Weights of a small mixture-of-experts language model, trained from scratch on English Wikipedia: 64 experts in each of 4 layers, 9813 steps.
Below are experts of layer 4 (counted from 0) of a mixture-of-experts language model. Rows are named router (the router's row for the expert), up (a neuron's input weights, with its number) and show model dimensions 0-255. Each number is 500 + 50 x the weight over its row's rms, rounded and kept within 0 to 999. Numbers have three digits each.
Before each expert's rows: a language model's description of what the expert responds to. This comes from a sample of Wikipedia text that the model never trained on.

# expert 61
It responds to: Headings and capital abbreviations. Section heading marks ==, capital letters and abbreviation pieces (CA, SC, FM, airport codes), and found in species range sentences.
router:475468472525510420433552503504502580417588511485482429467507588499494506507477484519592522450522455499503628451452424526469458546468496465497484487453445447529592555479402510471421517471468558465555502498492531523471367506405493555573519585528563533432536489564454478461428513525510476531487496525460466468633553427530451494421479538399591447528453465461549574442493481501458522549565535492457480593471583545402600537594531473537463634481387466487627490559527480553583524461498557397554482540514396528477418477466509532419513525498417444503452553434527466481499480481524514484494568543445580456510470551538582500494508547462426439450588454524533421503482507590460530550422492516588441610542451490533482494482503494478526526509473550537526489490426495424495492499439492
up0:515423506492525480419544381534423553531504561493551536550475411450450459523585378498593476510503525491547478517431434459536413482557456519518586497488516507496452452586507566330531524529577576494434552457475505431463592352525495438447543525503392529461475518439616479478526424500379496483466527503526499516508462475459506508601469454531455552496465474528536433526500504502567471493487359430555492543436399494510494469551453482460478495525504520537534520456510527494463444561460509491481536539512611594583505531453458481469480509556485571482449531584467600377421588526489471486502520534503456558438510518510485616484492498509451480432468545488515474475469555557429542511539508522625503497517514541514539461599427396474455510445444488470571483437508495555515486532510477
up1:593518508485521493472502505421449392488511460524523507548562532552435498481433497621513503517451525521521561537426515444550531497555458425451528445618486469578459552546491540510514413437497472512524461529531419516418491524588525455461453521571483500375491604445545466470468523385542522536469479480507534450452458548453437600437522396530470463452470523511483634479467540506566513555548548502491487397489501473482510546505458454529550549528512553493373467451547496500561496459569353535391599436500471448507508555476468505432473507545550456415543477491507566498591546529429496525557504480433519477554422494569453477435489493624496481543531497545536478501338538533465450523483464530532587517549449461484447435500477588535574533498591533497460460402446548492515530449483510
up2:555572439502531480545487588544429501467447478476545457496445471564512431484422473477526499606445460448476485489456613564509605532390479548428493554497476506534532512521442446514549387466473526506414600504548543529565495522559509504576498550434515459421397518493406547490426414543491490484554481486433495488506491614448530508470531503516492386536512476435540568522473446491512524405504465528493544518353495528501537537535514625523438457430489585587455567496512515527515470498570425531457471555590511472484454472543494470518523448612477605444514454443519500586526444477509518490496414490441459342583486563514430497630442532521533454546478472503445483561489448470464493561558461554532475525500452543450501569515555436560452478530535477576465567497581540461489474529530462
up3:503432560441540493473463474567462507540493540660565501577495457569538433496479431453504501566441479476463509503364501448431507498562532455502433498567591539577471424522436542447547489455504518533589496560392540451550577536476535482507519433532528528418444559442553527358403462510422483521436565524516522489497484482524541564515475535453391402545479524470514593484526482421584509550594503481491498481530495599429529485534530489474504496459556564443527537479481472574464433525463513423388549547546490544468532532576520529527454487554472454473590463484405492434601586425477443521548452498450526470442534425572481499500550493496517486392521606481481452461479508447464461545417522557590534495520463471497500510424493432556469434422533547532557562505505495443537549514486419
up4:474430564510525449454465589448427556565578432549515495523532491580518469431452476362473559485421523531598549503401459467537492424528451463527496486456449499496473460500482470426614485489517461500437466583434542487449464469489486414492616500529474469469559564456544581373486473428470482521509516579508461577571495477377517456512642416476457498416474525499483482453555473509545440518612450546534520504498518518526469546571469461467468480474496580432446529463546506531497549598591484539427508574506589578599494494510515568487464549431467620454514547437560579567474478537484537539515543522511557448478528465510511522510453441464508528548442410518480370476505545553499502502452569581485480440513457556458524529497475436527505557465528512505586457407548561511430504483568492
up5:495456564510544442521487512520471461409511478508563446527480541531537524440448458430517474478516428566561488529390507408526534535503522486451577475479499566502440465579447516459554413572467468523609485522507511483546543497549497549463481487537441439534474468511567472544488482439474528462380516457473453585471439480538566592407598593476438590509512484509537559449531610550538524472517501497469501448527439399524501484568457456514482421507553544462531433507576509509549496547476471526526581411520480489496467557483461536428531479459546517403480488536441486501654484539533580445465495561481471513422524470468479550530517454569499478493530590504464474480456582444612523515395537632539513607474480391516598538524427498444450456522487607560483503469499470470537473466600354
up6:498445475524496553557466529504462465545495526460466473502386519506518490414486463488485432584519532525439497545563505499570498584367496504520578629484594513562524535463462551495470437428522471522515482433561415568454492541527678551413509425513476497438449487552476458498572524508433470499501490574511511543436549577550482495470464475520487462387483513441422504479571483505397510492476546490555427544465547481419492543531449484531454566521489587549394585475511500520481473485506459560455494418516410435494497413550512500492551527474493487453447454507512543432435467504368433533495471439528446518491518557591411538610429492461456547527526406449355449523495499471505446547508478509558561535512434503480540525499598512460504537495508612541519483528521608407512499515414562
up7:480479430491505465474504571380416451500439498470451489512487532492435526525567634574480422538465511432516464423521521506492454433568555553453412592475464540374503570519496481493561509565534558497507459476621489398423561529486530549471568443456455398481524482449564482481458414422553556577566526472512438468499474597474403471459494522492430466509541547494464533490469508519476436532524571560492515547462485411506501538458540508486510515442513485575540450512455545411528483503501491447587553650493415455557550449456502493633474468507531459452388492464518500477580440478474486608468510509476512559476461430489486645473526600524503561518496463464563435527502585468439486486503533456488518458482549488533465406509479581486458537454552491489528476427581535483538585437564516

# expert 23
It responds to: Forms of be. Auxiliary and copular verbs such as was, were, been, become after subjects, plus st word starts like stole, and table separator rows.
router:478561465494494424509527550497508475476514516650450472454571406454460436618488513534484598435534478514452443570598616577469558532493535571540440432507508544525538494528550542418587506518453485514456489492438522512518486515450470532505419523374576498470561483458525567565476594488402493448490597513462505525537451492505445504450493501515473523471477463489435459400426545495598488493376366485433480526395515455468534562557546503567486463471530557477540526559515500461521469549428605489538491476533564495503501541533511442460489489633569517489478379546475516528439469554353518460504462476529522487491457522457504514413558416488521586513489506518475501520530510452554471399505512491439473442533554550588508526523449482461504469560454484472467509538496447545655522544437494
up0:463569416468620513505414465470470542469604496601550441464584530467484501537583430380493496544443559585412490441508563502520475454502493530475485498498465551492458548475560554471577517505532492527460565487472537520508389491534539510529607487567579474544538446495562535483626445530466524560603466479462386466506539453467560493481514492509502486445541552485546559519490472433532484502581547480538482558469520457530506522402379472464550497550406491435523481472466509569427520523572416482488606479506480491428472515435536519540458476448443645513597457465453575512535482530460557540468509515525433489565506470458474474485542470532423517491478437540605498471501416445516466465450589536463523580472537626434557469498431479424505496465441474545588546508576458445472508501391455
up1:540474569535468599500435548508429499468531493542492602506474479482401420471599504473499385499530498444481506532522471424509596523463484524466511533497452531488476403438513496429604496337466518519499492492518541537457592466503641570463516482505437565457488461476465475440449531466547492407523427545490503551484462537556447375596541594492501499549463538448459531497468550505432450489510521540531501524445587511503505385568458511528491526492515521472566506501537467498445465417394444478466547455502508500502526503583536486525533535543494473465474473486450498465582559511546480595419434472527499511592441526488539650511468447529521564514467570528572376489335522465524496502529585480450509508442465414505472496567478500408488498410572520479469499544508518494470546378484432
up2:442490469441457585474470449452549503546572464542564496487523527571415487379518548581452498502528498524453550558464476544518482513525438513454416567525447559533411587511515461542506480445518511476448455455548499449476470463537505450517541503518512530425441553504501495515535457552529496554405534449559475494438580510515500490582527509441590524412497559487460501439491533593588487473436530546583530483461466446487500558441489586553472478393421512538530543456477491491517505608489501578450463536519532483498568540581556449660601490580477545466511491554398492476498492388494479447480487487410535419416506560468426597508594456406492509485495552504437471577543440512549547469456460555440593489497318439525477548560475491483469538517524499429500483540600515473435458468542437
up3:616418494541466491478411521492555427432489536517466509582548482451540410388439454490548505476557431408501453543486523518514549610453558390470575479460467508479538535580476506468551476431466603533514508519486426544481473480558568520569435495463370516456502519441481535488462428495504490427543430518428434498464475518435511573450498455454441492537525582394467494564546529436501438545454484570542474437516552461542522484438487484534432544541583534533560448423524519517447530583574509464572552510495400570463533527523327536466423459449524583514469547517412539512499474496427450544463443415548550563609469589486432501568536480517485550499480536470527440495529462567501496549485527511551554630490431495524523428486481405453486535522501514484554533493430470472444468470524517
up4:482531557466539515508503573564523428479515579434540502434450455556494461361502441569523540629471546547433512449456519349504556403418555450475478533635477535498496537508579431506601527566566484532612576563520524554546439407546471511515437481527501543480429470411510498489440446492523561435518554484510559547534390545474521506510500487440616474430537523501590482482501525458555505443468509455496506453458566466547434454526554497428546447561548535500534466410527508511479499539520456527417555485520459437649528477498493507596492535554462532470418439594502512451488435505472467480441460488425499397521432457522520436437474438575436504514510458479477521565516558491516595533431541455536549510518502404454515496485461594526498454543524465526508501432573469545452498531499446
up5:536465560526404497551514431397480492524490514493496447502429495432486399482447474561549513544536459493510501457379515509534573531478475428552422491530607418408529528464533507522572473461504489501498530472485498523508486413554483505481548461566512393451462489511545504487522360561453575533555457412485497509470447516474470506410447380543602439550572601569536552498505388472462555510522538452604544537502444606504495475483491548506470532485500525507575559548498483488509557530460538614441437496584547420530457463496525487532477433514524531500628422480436482455513505483425454465500539517468636408607452528576472539506489510404403535477573471460508500446515463558412539571534482558547460548519521572516481407510557518471562530446466543539471521501494469410480566525488550
up6:553504461478512537555610498424456425568420529514462456469505578494509567460358453438514462494575389523512536483487541495437567489400471538500437491541525498443582519463504416572456491471503479441467477474487540538466471458473526593546525437514596524536473526570487517540501464580509614604499496506477459443517435463554506519439477438439527479506545582544511489508608463447484404450463522572560539485432466479571506472459549511525560690355531475531498457549525543557502549403430491546506476569489494461499525497465540498525461554499531436504424490509423502436448493450546452536441460467501573460508542501553490568562468593415472522520388535516586526484548478472541491449473458472540624524510504574530459466437548595560462552479493475534511512478569569494464435515408481
up7:407508582606543554569505470474440417503546526513430495569398446487547563501606481513494448513504480540553604370526475491528383444545475511482485476497448504569433429577560456513557570458534512480563463510515484490471528378531450495592561560571514548602404521461512468412476567408465575396464553501444393468555492527485478467485429499424543506462554569524455460559476402473419482470489483424533515437467586482477494459493486510422539591480436407506534493512576462550527529513569528515476458517494533547418534446576443506584566461417355551517557523559539596469506451495495418498439557409473463495464562539542488543502510494515506569523550516480530519503484502499462552536508477536446489539419487516476418454531481521561466443445524551432502511471493491522474505446555466

# expert 53
It responds to: Adverbs and word stems. Negation and hedging adverbs like not, may, often, and opening stems of long words like pron, spec, controvers, inv.
router:552493447505504472444515453536537571453477518503458479532478442388496497411454533533436560435602539470493416573487540483463529460520407535491499494522423502497509432566508573517450483604536524580485498556502582585523515485544461414531578408511403506573564536501507457497494506462537462553463537480576459469566415489554558463520438490522543467447508409524542431517472495447590539525539380449453562435493545442524459508524513570540459480453590612485488519537500459464374488497569490485552509425545454427553509578499458436566505496563487480539521443536380507494479567456469494477483495534398448469473427480551477459480452502527480557453506615499607516448507441493433441590447469485450600477502507525511381487537515469465468517509475482424540567542457440676526497552443505
up0:597529493521532526508505520407436453510492566499487445460460445441514372376408548514485525524431468504535546560413505505417583499535536512459507503536470445523425535519479530505547451436524572515540418519462505507519455530533559508504597456563518425427481525427465612435547473524425548494606477547538556464509461476443384359488471451600459489553501506542538468524484526514543481531547539461584534452456455576421489385540513457514523557510542584507395534498504550529443412557529458451488491490491572431429622455606516542406450504438453503494507458549456584516460485545472510484495445508455477488421483549508536497566459519635494512520487504523557507478514404483474443438507441496493458466422556569565511404514588450531485498496473486502474589464552535473553427531484568
up1:539392537543554559496472475438519522541549473536537426607469511492449490448505508440453466533484483601444488425513539454454459503484450484452563551451492448547470536450438427368509528542424497479491462522541440556485443400413468532462537470586532475528542496481481487469481476434452522528482489487405473429478477530531529462453575464543479533538599541587506481574495557474425511424518489518491530632480562479482538400511478458486475506587508582474616471490473521555562508490584502458427439465435501593542478503608479499554510514442420595520553580459432446460497494500461546479523492470505520500590579440507465566465518451363467507556521480501506454536548387469480494498578525573565606539566532500491473567524469446626512434536467384504393548529553536533494434445472516
up2:520493445565418486447453551444568555536522534507516528599504597492498375459435476474519472509519524527414595396442532451530532471386409541458473506520499522500459488500493479524503471463448560479515574474478552531556443487600503485488469424495568490467509527525411339473442567580492536548508489497461576489518447500630431511515446525499431495445546531477516468497609470550454546463485482519550520473365483485446481486537524431516548476565519519531541631454476499506424457514435510371486529494563454539546465495456427543515418501448509541507532526527461559436495600492466436501508507566473529412547502530470496525485470493535510546502509470541508489565509585461587524591408500545591518405496485600534571507422496502481566499595529561484522381471545472472570454435404543
up3:566428460505451486453526535485504487520494451525542423617483560459501560562502466517498409491491407563470492535458578518556475538497503466520454513536495533511489347392474568536394522559527510442528491441467540537526439447540464632546430395480518464497492497469488519484550498463537519484584560509557537448563474517523470551455514439472512495468412569503483482539445547633532485480488503472516503606459555457489514492436410591514510454521513488435560425462490503540519447487460397540508455515395496524516592451551546476521420544420482431437605505530411473522416586437496592578507597540493513484515560513425455515517490529483568533479576372493480517495417487424436522590472522604542566568535490510486522559493413554517459492456527555487482464454467404524432508431466561
up4:610502496472402454480461511536535433539471578538510429545517461460533556412504512468441518541499553535530567506544478423437539353471481511479501536557442530421496531481438503536481449504443540606520480439521486544518569414562543516500503556502463497474517490599461488525433485490414531486481521505517505546482426471530464464494499412497553422515459578484483465504530533558563513497439497488506457490450495421504410492537444500517520483537585371482581544592475505531571317471574535492532532473487529555541503431487587511532537433536522500446474403431434569443498528552479540492454540558472646564524490531500511479524519523476517551414514471506570505492468612473495598552419457538566602622506475448520500435433424525485494480586493554437447525441449579436429401492509487
up5:573424538475546521551477469480530562561419540460534459463568498528356447529467441438543533530545525501420548468509487483428488423482526501495503606592502467539412458494532525508571516551499560576469478464482557605470604455493510487480464545462467486391532478569450437518450491558492501589523433557391552550491503537461479498558541521509504621553601505408424530526456635484535477481509432467499491489432404472469545460566458513504517454503612495503551516392557561511452548477635537507521557453492418523411476534457430462487540514510460531441497462568501480460574518580466517512487459506497569478563495509563471500528394468545441476533481526496577410488462489478468430455377480456548498515481424507444551484423542454547491523546571484532425586449464544504501392468450500
up6:473428501483601454453497548527440486436514548447572498464477459556478532428508504523538482493476451495492518470443489496505356419460457525429550469443488542487499544530443480419504511487524624512560477542505476548520481493503479490479558501519550487466438557550454623514577518440576550427556589547431473576490557521502501425472507490314429499544436555496466438511535476491423501491475544503498495487522521371414474422491496514529503566385469558526519440591615564487529334560527506473465447581486577552509591473510519527506386366455497511460554485521468452516478539544521510542556531511523591436516427537561540525533549512490536405471469471549606450481489444501543563490465561493455547537463522427506579455550473520497544566413518553478519509562478503518426461448479514
up7:442464493587536501453580574435364365462528528590526402450445558516538521448519515434548516521533519505542555486573457483475573499486539484469456433518507439474454538542446460540520581545448516494566532533492525516575487449443480601503523485519588607528557488479376465461541517556473555418467538506508556511562404502411502436491486413539521429546519494538535484573476383529522522402492544534540471452513537539494535501473396429522513568567483498515505472525561604567488454553449421477530506484521513452472541514542452507473514490475522474522490508514442521587586496467462526498468572517468582475464492506511461503430506483556601493527429483441513464571443518401557526410354543439455446513469508545490554440464452554555507551520460480429466407493555413496571461427420612

# expert 26
It responds to: Months and word starts. Month names and word-initial pieces of names or verbs, like Miss-oula, B-omb-ers, H-ij-ri, destroy, strengthen, final, interview.
router:474393441512505416605490466513524611549422446541446540435485525525570519474457455439507444453479560435529454462534419539572568497492503509466475517511471507520491520592517504477518501511496649430351475459580516421447436517476462513573525402450485478483456450500496423577454559501553419541504491477476489485479546474505503482453497477583527551596512501611447503631534496450542438565522562442547528461564502505438522574502504594421492482484566413592524526504555415500515486502435475567486544472519548555526460453400470434520490491519497404478481543523498418456391584426516519460478522571562428473447564471442551503458405610545527462553546477427531486546526498529487492623427414501457491517524524531530451481504535418489550494469499469517523533555419499502579434507540500
up0:475574539496438487462590449456519443444526512532489471432478530496476465403507509484589504459449530557567615411535499540449520498532482450460492475443517518437551547490554465451562512463456558492470515476522411563545493469520538516592471641493540543464530574542427492525453606586442519494460502445490537604471549518488555489418566572334581460491609517569467442446543574449476476523486478497469481519507498551493512474627548510464437470438477492529505473630476534450558482470527475522555462454485458506414431499586524539503386497457468474467485542493452472429579556563494443439369512510410609449510549415529528501513483518477536472519426431480469484479423460490649544495520570478409451500517538443490546510533534519528477509463489443505496387460508583451531517518493495
up1:484443463607538432475459482440495494491447634541419481598502533589513471525493606538501468490571477534491511472505474541485552477523401488418509525531520494575499487527442558502478544430550573522465499577515513487515473442487546563472470421543491452486517579425537440530446446452474512430570524470498495460499485480447518451477471402546481442552512533507499518481565446510489643514588519516443587562468557516516391575544502563480437487472518448475592501315412495512504434569573499414494490533526430562603567501496481488497506494525481482530511449489522533492537500447492499484436487477494528517477486516417444665504526456507482532453511477394529503526516449462481408553459463471622613495561530504544468482595446431494438448466589498462480508393475381481516513487579455
up2:500430535497462452493506437496489524471341476493431476477465586450512497565526522529382441531526485507512435419519558519496537531573589485534472497525574523481486530489494403500442500520425564510570516585410565457540513467584498523482512567441523398589581505494494493501492467461447589402469468566460513472521509455534493533525531537473486427502465523495583511600525512524455474473476526537564463572404598486483576461535583473467462594507492498440488610566497533490535470505470504525558433600493585505517518510515495515586428457563490464410620570477543488508483470508480570542538518441485538516503460452477454467483491424568485522520497564493536347479505519524527413587474428481454515550541449430506426392361548528463503484560596509481423563473555537397467468509582501
up3:508480483527357576495530421520541473508566466509561502551566578574467438410459559444410516485411383448507456594526567419527527425487461467550494505493554463535429499466455598514549560583439618512551460485501563531508544594604555451489558474461465561572496489575517547529548505525517544487609419494503502498497530577457536518517445435515441559455515509476453603548491504476435502518480504586591490532497526571589450472478414528483521605497474537574470594477454598410494513491507548521443524528520462466509486451537475470509469515512403560476492445455479539445375513478504419545396509453448525537489420423454469513514510463429511532569431482504447540536562550445457498544465566461510496595479548539457521503487485402488414518467452491468475465513488513438471565403520549
up4:584587462640489466539425446456447457557502492520480497446540475521499495555496511485588451583441589495477527573434521503527462592502480518558540605511505585495487478453598488486545429492486509539520459572489539550638429420516483591427512537466549504530577427494518542515587525528427565428419517518566438494485478448564464474484469461494492495476418521487481517478508487375427416507498445509573446469395453557514525512385456580478537463481489504529480505456549482483413441531511578565386538437523594582441545451537490510425503523462501531518507503472443468462452453479458413498437448474426475515434555495537492495493479567532521543438528518440507515574449557480422537562564508517518501507550565535458526490447558435487512590409536521477394427605526521483495536402519408
up5:563526513580543461535439510505533462486486460534471496457564487660492489421565609531451405483372463476509606474486544528494477516543476549512410385461535531474491544438422512482550370496519516507506580480432581514438546533490482538571487559483628527506507509530482536458455511502466505495477503462443427567526504487442503442565563514447574506444480523505466481491433477515546470517538584451576532555491415448479504525436519460492561550424476546516470453451595556470451503493427511489477600496516511515541496445462543623514443480499522502446500500478482519381453464593513453559552499478491445532570534580569433523493546429572534493368436381519491468435513417460541485481533549503627418414538550478486541443494430526551501468489526551523583513456424487523399533525536509
up6:520507507539457501556507527463436408570479523447479450466574402534568425437549453477479493491532483521527417469488595443499503429486518413458495588553441490444466492480444545485472548536477527501485548553442531448546632584437660567535552486534498510481524440547492539439503541407457464509536496513497476487480488489462488493434530467386473475532534535499501486616529382468468403578632529479545555543463475597460502514500468537399461519497551499540498507472539555535391520452542394492498462466520593418494521489569487551563565506500539461444547555496468553437477492480545521559583484488487475450557502561504534519507512431471532550575550555479561537534520375547349464572449566383531458513574520378530429446465513493538495443456555488507504482472554476495487557489484443
up7:586430472469530632419545463473509520489522493471455464575532559518507437461445473570423469490482515555544564491458539439524612477445447496495461506531533444444482504591530500509462484444534509545468485477532564506451484542477578447604583501540565581427628601544543425516519520516517506530461474492517552492556449567442487445411465474529457455602532541472448476486509505545415428511413484493462562430465497520565529453455505500510514584566466477484446442549383526503489515423382442447507547437431543459506548510525439520492370496502516454546488494564335489580534521473536500539461516496454520416513472477587457508489521564567570527499451479537570535519491529466545513516587466593446508596546534535529586463526424494446545483560426498459567513457644497469481469464477432

# expert 28
It responds to: Articles and quantifiers. Articles, possessives and number words starting a noun phrase after prepositions or verbs, such as a, an, two, his, several.
router:469533514540515505506516493513495492444563466569327548444546507486506475543479615545511481569530510486558501504579425470522459482422475450531467522547499517447533540504501517526561588433495474609557487417442543568621478516482481556543543543435563475534454429467500482554505479453523377587491488458490555514510467446523540545532501568527489361464531500468477492544400486557449496486417551514520434398531462461455563477531472393538587477428505455476417540490506525449552465511518538493453489500457488544452565512479367509494512458357537468529509565497469521550543513612512547425500544525570434438520462464508400472464415501519552596528465442576561449467519557425471494396551615499488567457567495494516466506450462443528467496570482455504384508558521548558573541471497538
up1:518442571482516464534499489363505481446527610504526436563418473539457471522443515471468440509372432499570415545545553526480430525512478471495570500544451601518506508566499500502463486516529531482457464484438503494475572508507563439520568557557466565484466599505469544548443506521478610431454446551459531476611536613546544483407413536507502575483424589443361525424567519502485427437506450498560442552463462542458483485476556541503405423488481375518565479489481545453491508464516503541487459471527446402482563451545506531528539531511477385551488525538509558521586478420477452527498509471504548435509520463518449494467572585509570546533471516526542544596547463439480550513425455547570508597491471478498523473538460440580528468415451544393499491535548461458415422446534561
up2:539526514517530514514503482542517572613463413427470460493494527503522465391471464482516498544438531415553560494502589488475437493544450546346409570525525525499496491427473486524540502507467553549530506468499519459545507410509514565522544530507414529491526440433405596457524548508526592494452490423557457500561513541517369427492516485466565492526572545502529439484529571539435388595588540483469488538468537562458425403508491515526466515474538504446523494532576570473557495591566357546449524541463454545487497411545394459537480473491522523454501463552414476441463538508479483515489542417475474500492496447413536484509553513522519564479516541442483452512375489496391525516393554570423398496546487491374529507567566451492428511426462482451534553512414476498466524539471578
up3:499503489505539560499537466514423468621430522475468478574455393477509541452435513452550471578516512549545487412528587452526550512486456536471448491602505459512417419509455447537545517405537564497495517468558542463474466477590448473494470532462506563500523545480488463469491609500462535444464571435482441470480395527480530421436439469578537571518591551437472540512530455456587452556539535482495554498428471539506382537480505501512474516475495456485520559515493656537462529486566421450501514489497533519524435528520493468606504522518482485393461525525522631540526415424509512528485503343498502495510477589542456489611590502503489470466550569479463487569556419441439488496461516559516408505516455504406447545560540484420472459474509619522459612508521436542422519537505406
up4:468512491473440491529562457550428487546469352484457592467523472344541542492432580435525449492456529483443566504497484417528594465435509451505472608542455607495509497509493508574503510509493515421541528490537495444431586462473483485545543518457462562593541533526439482518530554481477486577460408508511484452521510490575388476515481395497452456543455497530455573573497523373515499482468478454530497542506504521519534543494550528544516536464601457415629498488440491559457534547437436526520499525522465451544475504530498380489514539528383419503517490490492546499501412441527477487361527361454545584455491477515507523444566575552560615521462524533504559520404533542493463473537564428492423549479446455470522493476529456515537509482529537503615541501459437443482563462408479
up5:504531489541544558544490442478487478500410453576475457496440445437503494494527524507518343493386504512495495430546600501573494498463486509485458530510499526605477416430479489558490533445584528453543522497551465495434533466521451428502457477474522520573509478491512521465473530560501563396476551417491431495498429534592478491434476529477506584523502519387518527490530376538412357639601545516500577512457551530482392433492554521530536534432477463571602475531462499478541541473564498471556485522562461509517425498506402479550568547462372530390492486485477580549426421488497487537472501363489489474498484525533527539591548493459461451461481612491482501554493470517473562485532472552528480625465469568497448457523523459467503446470423579519526563505490475545476504441528398
up6:502506600482535504534503455481540499520407446382507481557631434516465451521426432507554459497487517471523465563526604541541530554441474520480482399520396560538461468545498429560491424550519524499515471561468408508447493449567510444579535509516417471501530496449489501418464466568425551495435556471569510492547452490479427501532498499534517630536558575507556509404517420489592534498529434500506490426487510569540441585505564536457585523462542471460444540367505485523466459474580504573495493496527485416495500543563456461481510578437373456531500536427557539488533467502551529559490555369515477484533520473517515452549563516531502449528472531461567522486439486510418491481482474486516459493461556593454511471577475447532458367474529567439506500434566397394504512388487590
up7:499402506519530469513494515491410473515502547460502452631397379536530498446503523440479547495455384519510539511486543527461487511555510535438486482507447525524433501475500521540454445475491522509458560512570467474530475467511505488462442522504494491454482514596486479446508526513416598414493496494568477407482417571459419448474536438471514582557470531510498545445567495518506534556597504515514513567452452504581417414497468566452455562465564503525503514502511495571501472499433483547450446465518544543562418429450526547542423538487444548428458492532476499440435414506449432568408448441380622459542533596501450526595487513503454537502542444372536478578553430514460398572428419551499425552488539544391530488515514483478508464427523662493530511521508498421424525492417476
up8:641483483458472634503500556486455474520483416491553397462548414465491483525377492509444476491529561482506503449522551453417592485514493602511490469588432565530500640542484515451513357498530524525547464440563451468424537484609504530451514442486463466583457474538522504518488460498446510556510493472540422440477474544549550526477545496545503500540460488542457493462531547441590531450554536544469490529495524455484431505482463507535567500538516485487530450452525448465490483506485417551650483448493449566541450520523560512526588453512477662516512426536539471389496429516530566518488464303476493458470472512528479486579485614505485529542422531494549441476473521533467417545482478447394511601496543501456485462456463483523517411471577517527485492473590516473510560522453461

# expert 9
It responds to: Role-introducing "as". The word as after played or served, introducing a role or position in biographies, plus was, became and word-initial letter pieces.
router:446459533569533517485549493532569536535556493573542493578577536509434373541527483488451550443513527543511480504468526474443537475572461502496511441568474453569485583493379548492488527501570479505505423625592618394511581506591460568557438409438442434458454528484444492525456493495474400502390546601493569497523505502475492511537441405520484448505513477450453539495454463538570520529374480520516572405361488509473487529544481538533627534585507457561596522419498463440449443543495570531490474457441517512385563546495395490452520560461562513498483468439524464440497572530464539496538513497489498548579476475384454506455529503469538510517433528549488536487573501430463537393532479466470506408581502556487492428506453479466564463515478531494490490436446517462456519495535503
up2:469450484568490541431574430473494497550500415476519438595551433453388595445499556401540554511497555520538529579444423441525507530485489465394492479553449490591454563453448557557458493584411533507518492524538497471529441452525559453446518485536483623461515575529496414478424525497442468548483416589473462433529410567444481438405548618554504438551538542547452522501536458496484564500569597540486430493484418568563405556499465448526525570518582575485536505573437487558470497391507504478519506521630461519525480533501547593470438490501521523433492495400500495471541473539487408482504451431537493465540554462480457493544448576550494497578461424452455448569546431509528483493456442553576504536426465399490529484450511476490524531544538454443493460510499577464476466532486453
up3:507438540434434560472511508454485464522494523519525498492401527518545440491537495496521520444457526575513537462554601404469472547512497499510468517459541466412489533441497498577507468450546521410409649450543465488458546399488544565379497443553590496548496525500543409532516499500402490505507425460579467403486513497507421538490542529525541562522459564588493514524519493528562493520527517553624514489452545496484475478494428526531441475461514456607423449459479619514438558490493520469465519514487503557516585473539469486575485504473474560503513563474460497531471525548552525596512405297496482397382437496456549433537518499440546569523571401440510497526485541466449534574487482507515501500478556487488471484422537463529557401484464589483583521446492413396468483462445577
up4:566478463490452528477480509498523570514515478623475524634551423568471479516512471422521493548522550553521474488461514460498442447464524446460628532400474506509461496467490562619469415600465568544539516515514550492527589508492503451508654574478475506586442439570538371495460540522412511496463468415484538480562500488526509447509450432503468629532462599476489478576523425543514461434546493490451502420451545598432476478500523508434561553489509508450531622557440528519482506478497529487436491460514539465491584511567460527553537465486452486494525520528440461465485468459547412455524437423523612560497537530436433507479525509464468426496467527510554523552508556464482507563427411640463435491449520463503448475480483396435493398474564464418571479457448562503549459482470466
up5:528460529473553413470453544510470484528559472518546320546503521446482552411579510403462564566522528556459481478534535415475465520494477477505508574590515506550439502427546470540547499486472507555545483504530480474543557460449504495475442489473567436503475402480546502430561462450402515486495651492455481528444523518587612506516582447502491491486459476442448521483414565619504485491479477619470571481432539402577522528494422544440478494464495453501586521420476519425476398519535485455493563559488451449527471465524493538523553513525523449478558432471443460505453502507517446592423524461426501445507566575544481510538543483553433480509511516418541383569524560561405490497473478507542477597411386504535552488420450482566515521501536465615513502494494403496454561451518435
up6:541540406487472516561460491467481475468507470481515481519501551520520497560446475555412402487379508544522524431564427473559559469555509508500490483431530513475472447518521548479464470482475624449550510476487514487555443523469503544381509459535410449461650503511537491488517431472473493522446494520485548476614534518571465508443539479483428436469445531481480426478477445544499521569534486466511611498401533519491477406435500512436553635452490547511455528437530522427525580502461446512543503582491484475430534469544389603557527480515511396494437456407452583554405591444531538523531556484491575497436436482544544540434499545415482554509529574490500423570448508530530531547448517532437395502437514524468491500488510435482476559577564557523469412478662490460558532523537409
up7:527512514481540511503488463520455553471477508445441429553515481400529492476465460514566484544549495451482527502517582545547511512486444465517426450559461514551516518489605393510544481545493522533536531514541509434467530561503582519579489545551465453535514565510531447451457487456512487467465487422448454476492545556440454366510440476508489547547487606515548411471447443599499528549480528462559477485475537458366465507496509487485545416459422488495517582430503459521475354505516455505451461405511478483563501470537448436554493494538468534457447443613568569537608428562493489587486448459434572463526437593533455614547530541505576525450385404550463501494508526476489518515502483517432548576394475503453559409498494540541432478514522561435457520424550392364422537515434572
up8:564409554493499567466474491500493462442506535486523427546522480454592521535454490489474566500521529546510460500429527474480501440505402434475476502536554504466484554516481601532541556540518510556517577421471465431514524463419509448476514467565516490457416439461483407456505456532490515461567562553461523445561453547526568469463463465479635442503486510518486482557441565574517484428478556414504532549485555430453477542548484484463467424484601495523425401466560499466455505548534424390582509498519598538503510571417408560529616463487531548497506383522472510490559536536490511548446496575481509498419574445568471508513514545492425559461594510428507462503553498461464395478514468554625517555509438485587474475458412454524513462558563471485403416460477552603543481485579355
up9:518529551576489488504544440503505454570520526397516512438534558524571500580523454547524445472508482473574456470520476462491467467525450498424547590516484457516531461513508521458529469515465538491527476471499522542416566459502564511519545534506416607569457549508556567335500399502472564506551536507497484470558506551447575427552475599379437438488548525545463487512532526582424422472483537473502515496497434555598466523529496488444507455436507486561533468443494514380506463517564513611570552616413504472564472462421429460474588471541463507494484485503429505476543435395549469512506476478452585536466497459463361484501520464523445575479426494479435472549467520448489594457527525510558493548402441503449471436507390493462475437478530585470586417531565412432416510537565542